config.toml
n_layer = 9
d_model = 160
n_experts = 16
experts_per_token = 2
d_expert = 96
d_shared_expert = 128
activation = "clamped_swiglu"
moe_layers = [0, 1, 2, 3, 4, 5, 6, 7, 8]
router_score = "softmax"
normalize_top_k = true
routed_scale = 1.0
balance_loss = 0.00334
balance_bias = false
shared_expert_gate = true
init_std_router = 0.0164
lr_router = 0.00179
n_head = 5
n_kv_head = 5
head_dim = 32
vocab_size = 8192
norm = "rmsnorm"
norm_place = "out"
norm_eps = 1e-06
positions = "rope"
rope_base = 10000.0
rope_fraction = 0.25
qk_norm = true
attn_scale = 0.177
tie_embeddings = true
parallel_block = false
init = "normal"
init_std_qkv = 0.0446
init_std_o = 0.0105
init_std_up = 0.0446
init_std_down = 0.00629
optimizer = "muon_variant"
lr = 0.00367
lr_mult_down = 0.7
beta1 = 0.93
lr_head = 0.00936
grad_clip = 1.0
warmup_steps = 50
schedule = "wsd"
decay_fraction = 0.758
decay_shape = "linear"
final_lr_fraction = 0.1
batch_tokens = 65536
seq_len = 256
doc_mask = false
train_tokens = 667500000
steps = 10186
dataset = "wikipedia_en"
Below are experts of layer 5 (counted from 0) of a mixture-of-experts language model. Rows are named gate (a neuron's input weights, with its number), up (a neuron's input weights, with its number), down (a neuron's output weights, with its number) and show model dimensions 80-159. Each number is 500 + 25 x the weight over its row's rms, rounded and kept within 0 to 999. Numbers have three digits each.
Before each expert's rows: "gets" lists some tokens that make up at least twice as much of what it gets as of all text; "raises" lists some tokens whose logits its average output raises strongly, later layers aside. This comes from a sample of Wikipedia text that the model never trained on. Tokens count by the router's weight.

# expert 8
gets: "1", "2", "0", "9", "3", "8"
raises: "5", "3", "4", "6", "0", "8"
gate19:513498473478472549497543486523468483537474511497506523493541529473511544491522526521467510515504484492476488493483525487494513475509461481518493531490468475513497504509465495505527552472529503492533522495502529541447511505519518434472515498
up19:507517523474466501496527467496511476541475511497526512511470512467516539458470516473489457518505512491452468493458535490518494542479482538530527505474517465507524521486472528498532509509523509489513492512504531498495527505495546431546503472
down19:475422481483516507496481499527462494472498522485504505507477556493492541494496506524423498497535481489517485523490498494501503498489523500513483457506475520495539506513563488536475522431550485521504526484524513507502470514490477518487509476

# expert 7
gets: " was", " is", " he", " it", " also", " He"
raises: " the", " in", " a"
gate19:518479530504520475467528477533493527477506455515483521514502522518555470492521522497511482547473541514485471485509494474504527486467471490516548506453487541444534522488504476505488463465528544508509498500484537483488506481483520489477457529
up19:537511492488565524420509516476540483513509516522534500476523509461508466533461487471501540554517474498492491518461504556532513495506485512493509490515506497486510508506497508472508495505570469502526479533464495494497498483458522471559494513
down19:539503472522458511526492493487507496501500491479508486481503514458509472430510542469548499486476516526484483496498528504499464496480533500489531503454480555473566481504538489497496475443509492478482537483476497494497502449520495541462441503

# expert 10
gets: " ", " of", " the", " a", " $", " was"
raises: "1", "3", "5", "2", "4", "ze"
gate0:510464491517446523510474505475514479462527488468493498529480490498529492495490496531548553441492546497517490504477533499495532507516519480538473518547501483491539525536553495509464558465433529507508511511509541518511496527518527497482490522
up0:472463474501475492500500476475481493488519559499522477524468460489523484499510515496475535465474529489478511508487498545473483479474541507469495513539531487489522514513552488476530456439478516477503552501492528475474477509489550510499484508
down0:478483535523494488486482493493500492499454471492494516512492536514531503513511531459475484528537469484496528464493484514486471521510497500464475420518497501535495482503530510455462498513495505517519465485546483467506529501532519501561497517

# expert 5
gets: ".", "-", ":", "–", "|", " |"
raises: "he", " Two", " One", " However", " Three"
gate19:510501492487450539500517505496483462492464486520454558510466504490503475492526473489474524498499501463462529528475511512505495492501514590515493532496523453526493512516463488504482482478491517463485501487522537520511508484516519481514489477
up19:476546464500526487468475486452502509520515557530509440488500509504507478461494533484548492484530516502510507482516468513485546490521513509498499510489465530505479477493485541489485508540499460519541517517454450522477511501482477531498529480
down19:479478497493513490506505480543476463518472474517503470526459522498522558441497506515505471466500500473537503461519480496510495492460519445487490519534452527535504483498525496499517459475492475478448531454495513566482502490479542524539485482

# expert 14
gets: "0", "5", "3", "4", "6", "1"
raises: "3", "2", "1", "4", "0", "5"
gate19:515481526436551527509527511499487512487532522479503563442501467479487523514475514510475465514491475493525519507493467525536457526519505467498506493477515507526550494457478480465462458482522509492501464524514504555521491486498506480486485503
up19:507534468485505493506531468463474475489531482512525516465524513553497503486479510480519480511470474493553544498518501522505463510507498449500504495507574495471485479504474474524433463499564476495511489518484565496505479510521519516517523458
down19:508461487471470506548531504480506547529477470477475504454578459503534496507521459520542478476531485544480518526524505488484532475468505496464483518505497516510520477502484551486519514510448522491498477522528513490548515531518497493497499513

# expert 6
gets: ",", " of", " in", " for", " on", " at"
raises: " the", " their", " a", " which", " its", " it"
gate19:497510523516528496491467473481490528502473513478458490498540517483507483509502501429552522579523509480503487477510560480482515518491465488522495502478511512505539488510485480481515501498520464483509485484502528509524477506487574509520480494
up19:549480486497480506453528518491450501485495512511450505498485483509505530509554538505497494456534494552487512475550486512482477518496477487504515537494474561506466501520510499487541464487477553469538508485526518497515470459527481570532488486
down19:456523514551504512521495475487518497500510501506530494484493497487496464444476484486491494525481515505479495471480503510530514523508481468486511487459533514496506563490518505475505476508544449491450516519497516504505499521515532480523496429